From a checkpoint of a small mixture-of-experts model trained on Wikipedia: 64 experts in each of 10 layers, 3483 steps.
Below are experts of layer 7 (counted from 0) of a mixture-of-experts language model. Rows are named router (the router's row for the expert), gate (a neuron's input weights, with its number), up (a neuron's input weights, with its number), down (a neuron's output weights, with its number) and show model dimensions 336-383. Each number is 200 + 30 x the weight over its row's rms, rounded and kept within 0 to 999.
Before each expert's rows: "comes before" lists some tokens at least twice as common just after its tokens as in all text; "mostly gets" lists some tokens that are sent to it at least half of the time. This comes from a sample of Wikipedia text that the model never trained on. Tokens count by the router's weight.

# expert 56
comes before: ".", " of", ",", " in", " and", "s,"
mostly gets: " water", " law", " system", " government", " rock", " contract"
router,215,195,157,232,222,99,188,191,221,250,176,154,170,220,193,156,217,96,179,183,246,174,183,215,200,217,148,192,197,177,251,216,190,211,217,169,167,150,194,212,182,178,191,217,195,170,199,198
gate0,220,163,224,173,267,221,188,211,265,224,260,162,187,200,275,184,184,183,233,229,291,222,171,190,218,227,239,234,192,184,229,157,202,160,243,150,153,271,203,230,176,156,174,198,189,208,155,212
up0,232,196,202,160,209,211,193,173,195,216,235,176,213,232,174,222,230,255,176,174,284,237,162,176,185,229,206,172,152,213,232,228,217,210,222,184,238,249,216,192,177,159,232,187,192,256,205,244
down0,233,226,134,183,218,217,237,177,165,236,232,251,215,223,197,226,204,219,125,188,257,196,249,209,187,190,207,217,209,225,237,246,268,159,223,183,169,153,213,257,221,231,203,221,208,231,169,198
gate1,174,261,158,190,192,173,177,179,206,212,209,199,186,265,178,176,211,228,210,248,212,227,197,175,177,210,158,147,170,222,232,245,191,200,217,219,195,202,217,178,218,207,235,230,154,236,168,199
up1,161,209,204,218,166,232,215,220,195,189,183,244,209,214,194,212,200,249,175,131,167,202,174,231,227,189,226,139,190,193,227,186,175,212,223,209,222,167,170,163,196,148,218,209,270,203,195,179
down1,195,186,219,236,194,140,267,218,165,258,173,184,187,170,185,178,197,278,186,217,157,260,173,223,215,229,226,198,170,184,237,157,211,168,212,195,210,200,198,182,192,173,219,204,162,194,248,213
gate2,199,229,160,207,202,195,142,175,142,163,190,184,229,200,224,213,223,209,201,188,195,195,197,187,182,88,227,209,247,199,184,267,208,223,234,186,176,204,159,199,204,207,220,186,210,183,209,212
up2,165,196,214,234,223,216,233,153,205,192,193,233,185,220,230,204,170,243,211,177,234,207,202,202,212,217,169,194,190,105,260,129,182,190,257,194,191,181,226,178,156,199,194,159,196,195,183,184
down2,228,156,172,212,192,267,137,206,205,175,235,228,273,227,225,247,221,248,158,158,256,256,210,224,231,184,244,185,196,198,197,219,179,215,175,213,210,220,223,161,198,224,224,171,191,176,175,222
gate3,157,171,188,171,223,164,167,215,193,189,211,200,188,146,219,255,196,228,206,234,186,210,185,136,250,162,142,173,262,173,169,189,169,260,264,185,142,206,220,187,221,243,242,241,233,246,284,235
up3,196,223,170,145,213,165,207,171,229,215,189,212,205,270,186,208,186,212,205,202,146,178,198,180,200,216,216,205,298,180,256,204,230,225,219,177,209,171,250,185,206,138,212,211,203,217,193,248
down3,319,228,168,199,191,213,230,218,206,158,216,211,219,193,228,155,225,207,189,204,226,213,170,230,199,203,196,235,186,198,232,199,279,191,139,220,194,226,187,197,291,156,208,208,210,238,201,217
gate4,221,191,190,234,264,211,209,186,187,207,152,182,160,154,210,171,252,201,214,222,252,190,190,193,220,187,227,210,111,177,146,175,242,211,159,256,154,221,246,220,173,170,223,206,182,237,252,170
up4,181,193,213,215,211,181,238,200,232,202,202,195,197,159,166,202,195,84,266,183,216,232,154,200,196,128,229,188,207,176,206,218,226,179,175,188,223,210,190,271,192,173,217,241,218,205,240,137
down4,194,255,192,207,132,235,194,201,228,209,185,161,59,157,156,215,162,247,178,246,186,209,181,206,245,226,220,178,192,202,233,186,188,160,164,177,198,210,227,255,219,183,205,187,214,204,170,224
gate5,218,180,152,167,213,245,173,229,248,229,202,146,191,152,185,212,271,215,200,204,171,183,156,167,237,215,224,154,168,224,242,239,181,198,153,133,200,213,184,148,194,215,222,135,256,202,150,250
up5,226,255,262,210,183,192,232,152,146,203,236,239,194,167,213,130,174,209,190,177,184,224,209,222,206,191,171,245,179,167,182,195,217,217,192,263,213,221,210,210,185,205,180,222,251,162,186,168
down5,184,202,237,193,219,204,205,233,220,179,174,181,355,208,256,171,203,213,214,193,183,191,224,169,188,233,207,157,243,171,224,183,223,150,182,221,216,173,192,189,180,216,233,237,207,218,226,238
gate6,191,225,232,231,156,188,207,179,227,205,196,186,171,257,260,179,198,137,214,217,251,167,211,188,168,192,202,215,139,184,210,185,151,166,168,184,183,179,154,205,219,206,242,199,182,222,266,236
up6,177,229,262,159,184,234,186,191,216,193,207,234,187,213,251,227,194,149,216,242,277,238,192,217,214,204,192,183,180,204,200,158,138,188,215,210,187,196,187,244,227,198,166,238,229,195,220,222
down6,215,178,181,172,206,217,190,205,188,220,188,221,155,193,219,231,207,86,152,158,195,177,210,208,203,244,185,179,207,189,192,177,247,189,201,171,180,201,229,220,204,205,218,175,198,208,196,200

# expert 30
comes before: " |", " of", " was", " is", ":", " in"
mostly gets: " Year", " Location", " size", " Season", " music", " age"
router,208,187,199,206,164,141,234,231,221,203,201,175,233,188,213,175,186,157,225,198,156,148,207,265,191,189,212,192,235,170,230,214,178,231,205,208,197,176,131,150,173,173,214,243,231,158,231,186
gate0,180,265,220,238,218,201,190,175,256,191,186,222,186,153,223,213,229,190,223,173,164,246,243,163,246,163,225,158,197,130,228,202,166,174,228,209,89,149,150,194,220,191,252,217,178,153,246,236
up0,208,196,185,207,144,218,179,183,188,179,208,240,193,174,188,210,205,190,168,187,239,181,202,209,179,222,199,229,194,185,187,199,205,243,237,200,191,184,223,187,198,213,188,181,198,183,214,190
down0,162,223,219,194,222,208,177,199,173,217,179,204,247,230,134,167,216,130,195,207,187,177,189,176,231,185,225,176,177,234,216,215,135,238,241,239,167,164,194,209,192,160,189,217,202,224,216,169
gate1,221,147,223,172,165,211,156,198,149,234,235,222,249,226,191,218,153,189,207,199,162,220,166,189,168,227,236,157,192,187,220,181,187,189,202,130,226,188,141,210,261,259,214,210,142,204,260,179
up1,188,199,208,237,206,222,205,190,224,151,205,186,178,206,251,177,210,163,188,207,261,194,223,177,215,170,158,225,179,245,188,225,230,210,205,234,197,224,263,230,183,155,176,215,197,197,140,203
down1,240,213,212,176,224,156,223,169,148,292,199,206,194,202,198,177,183,134,215,165,183,208,251,207,195,223,196,211,221,232,204,173,231,164,132,191,207,166,210,197,237,166,171,233,234,139,231,175
gate2,193,224,192,195,200,203,197,215,192,142,170,184,171,219,220,212,193,233,197,131,158,198,190,272,200,173,245,159,179,219,208,167,166,214,211,214,215,172,183,180,213,203,203,237,248,205,212,215
up2,193,227,198,227,210,191,207,157,256,226,175,279,186,262,221,197,155,199,205,163,211,184,205,261,198,176,160,176,198,217,174,216,169,172,235,186,212,172,190,227,223,177,176,198,159,152,215,243
down2,214,181,156,198,156,204,200,188,158,242,242,247,118,177,200,188,226,113,189,165,234,177,168,176,211,223,235,197,187,248,214,203,186,204,179,195,160,185,259,176,200,205,217,196,204,229,178,251
gate3,158,188,221,204,159,221,194,245,159,213,220,184,259,182,164,169,217,233,137,212,168,171,183,269,157,205,164,202,184,163,209,155,173,207,158,210,238,246,180,164,192,206,195,218,239,176,141,191
up3,183,218,146,202,204,179,182,210,290,159,170,226,214,256,204,241,201,192,224,244,196,153,193,157,191,215,217,166,204,207,202,128,213,210,179,229,121,161,201,192,154,228,244,199,202,215,219,214
down3,180,253,201,164,216,190,215,184,162,244,206,176,261,221,216,178,237,134,140,156,212,180,252,221,243,239,240,171,177,221,211,203,204,200,210,217,200,182,175,207,216,207,188,194,163,144,199,205
gate4,172,216,148,220,170,215,192,198,162,173,181,152,225,222,202,230,215,224,236,240,165,148,242,197,197,168,242,219,239,152,228,224,153,230,207,194,162,178,158,166,186,191,147,217,228,193,236,230
up4,205,205,177,185,120,230,244,229,176,181,166,253,183,220,229,175,242,213,131,221,191,202,222,202,183,218,181,179,217,194,177,114,208,240,208,175,213,171,172,213,192,203,185,203,210,131,193,232
down4,141,203,215,201,241,181,222,158,179,209,235,279,200,172,163,195,214,224,194,186,215,178,178,188,178,167,180,180,150,229,178,241,175,192,221,222,207,225,174,208,159,181,238,157,140,236,204,236
gate5,261,186,209,213,204,199,236,188,233,231,136,192,197,199,212,197,200,181,193,159,207,227,210,178,219,254,214,235,211,214,172,200,167,213,173,156,256,209,175,199,227,211,189,240,169,232,234,138
up5,237,175,208,238,201,195,186,226,202,218,169,222,232,215,198,199,248,179,186,197,196,189,179,188,169,228,266,254,247,214,229,229,189,171,168,216,227,224,269,214,181,205,169,139,202,237,176,180
down5,157,237,168,168,204,215,206,170,167,219,168,204,251,226,161,158,221,217,223,188,245,217,163,176,191,189,212,210,136,224,169,229,213,189,203,126,193,235,208,189,208,218,202,168,201,150,174,169
gate6,245,181,162,208,203,216,196,152,255,183,184,172,226,178,212,210,249,228,215,165,194,210,225,220,218,250,175,210,215,170,229,211,259,194,243,186,153,170,178,205,169,191,237,238,190,207,244,186
up6,232,219,266,202,231,190,242,152,203,194,268,207,230,187,122,147,270,202,175,214,184,220,207,231,138,224,206,198,227,208,218,230,193,190,192,203,213,191,212,211,128,190,284,219,174,176,193,169
down6,187,216,245,149,197,196,197,150,164,162,226,201,105,199,213,173,212,134,229,204,217,238,179,210,242,258,195,146,223,245,176,201,206,233,146,215,199,149,148,151,242,231,195,224,226,245,221,190

# expert 24
comes before: "-", "\n", "',", ")", ";", "'"
mostly gets: " Jones", " (196", "!", " tick", " (18", "ović"
router,128,241,213,166,223,228,167,194,197,237,183,226,198,249,177,165,162,222,137,203,205,136,154,233,169,227,164,202,217,199,217,216,216,189,192,165,209,217,183,157,210,212,247,216,183,213,221,238
gate0,182,190,243,180,217,223,187,175,212,183,206,175,209,303,158,182,239,207,184,201,218,188,238,242,159,194,166,180,228,171,243,235,262,234,241,182,170,237,203,223,174,194,160,188,133,167,137,149
up0,227,253,138,197,236,199,204,203,222,241,247,209,213,94,212,214,177,201,172,177,185,188,159,175,219,198,208,199,183,210,154,153,157,196,181,190,263,175,169,199,197,162,186,219,257,234,247,236
down0,313,205,181,167,218,195,227,173,215,218,242,205,243,156,201,203,201,174,180,200,183,204,194,229,206,177,160,212,179,209,197,217,177,198,172,204,220,225,201,185,212,235,188,216,187,168,235,163
gate1,198,180,230,218,220,190,192,121,242,148,225,219,227,186,230,232,193,192,254,209,179,242,206,198,212,194,230,164,198,208,188,164,224,207,221,201,150,160,197,224,182,147,171,223,251,257,184,207
up1,159,239,165,181,186,226,182,266,188,219,217,217,218,239,156,223,227,231,197,143,234,196,219,246,205,213,220,171,202,208,181,260,200,197,209,211,270,185,218,216,238,160,246,209,200,191,191,213
down1,244,201,201,196,167,212,218,198,193,218,209,193,176,199,118,219,233,154,178,220,238,168,221,181,207,186,221,116,238,228,185,224,259,221,213,220,261,187,205,230,163,187,205,207,231,178,169,216
gate2,225,193,198,219,186,201,158,209,213,227,188,193,242,245,192,152,183,196,159,215,199,235,205,216,169,169,166,277,208,179,133,214,238,169,248,182,181,224,180,194,228,175,190,186,185,248,184,152
up2,185,224,220,197,238,182,186,175,207,204,199,190,165,131,226,246,227,209,241,156,163,221,195,205,217,161,204,129,216,180,208,138,162,234,180,176,198,195,213,223,177,226,216,183,243,140,196,219
down2,219,168,150,190,197,188,222,194,213,259,163,228,192,202,171,211,186,186,177,208,175,187,191,225,186,173,243,210,233,187,202,165,231,201,202,218,199,200,197,222,170,229,197,248,256,179,211,127
gate3,149,183,233,234,220,192,134,206,225,177,194,183,216,248,216,268,241,210,208,221,231,223,292,232,176,210,154,196,193,199,222,273,223,161,208,195,156,201,202,260,195,151,201,149,188,222,208,209
up3,217,203,177,221,195,157,200,213,191,187,218,210,196,139,220,156,180,168,190,181,177,196,171,212,168,219,212,207,186,236,211,171,201,190,187,175,225,146,209,214,201,195,153,237,259,153,154,187
down3,432,204,186,208,309,185,139,156,227,237,219,158,178,160,203,192,243,169,181,187,201,216,195,206,165,131,200,186,195,204,139,222,219,177,201,192,186,237,187,179,226,190,207,203,211,184,195,170
gate4,229,209,233,202,160,181,140,296,202,162,198,230,185,219,172,192,213,238,209,182,188,222,189,201,174,250,186,228,175,209,238,193,196,186,210,174,202,207,198,158,177,254,171,225,243,220,219,218
up4,218,205,237,200,160,209,218,238,194,224,245,234,191,198,208,244,185,220,220,198,183,217,206,186,202,199,176,262,162,227,175,191,197,137,212,173,199,224,180,241,197,245,142,174,233,225,242,196
down4,161,191,230,210,201,189,231,231,193,168,200,187,194,202,205,243,256,278,267,168,225,203,186,157,216,202,208,198,201,167,248,178,159,226,195,210,187,192,186,199,232,188,169,265,217,239,220,225
gate5,197,191,177,177,206,205,206,144,215,211,240,221,180,254,202,231,208,230,229,192,187,270,178,214,247,220,193,167,155,202,207,215,154,197,202,240,212,176,217,198,185,113,225,183,169,248,209,162
up5,220,179,199,201,209,169,193,191,167,207,164,235,230,287,193,207,206,208,235,186,197,228,210,181,205,208,212,166,191,207,207,202,223,210,233,195,182,222,209,181,173,187,240,194,154,244,217,175
down5,116,225,207,207,179,204,208,183,199,206,196,181,266,200,176,209,208,196,176,164,225,163,217,228,205,209,168,181,190,239,205,138,181,186,173,171,224,218,247,218,201,240,176,180,194,237,229,209
gate6,230,224,154,201,236,205,164,219,196,179,196,248,214,181,139,165,196,195,158,163,230,166,213,232,230,213,238,171,184,196,206,227,153,169,204,177,203,220,210,184,210,149,193,201,218,230,251,204
up6,217,178,182,218,157,177,192,231,212,227,182,231,186,158,223,264,159,210,243,180,203,212,208,214,193,167,224,204,193,204,266,138,256,200,269,179,234,176,231,186,202,224,194,199,148,199,122,172
down6,175,185,183,192,224,147,192,177,192,226,238,199,178,233,161,195,182,159,200,173,205,193,212,196,197,202,244,203,188,230,193,175,198,237,243,201,201,206,165,177,215,215,161,173,147,197,216,167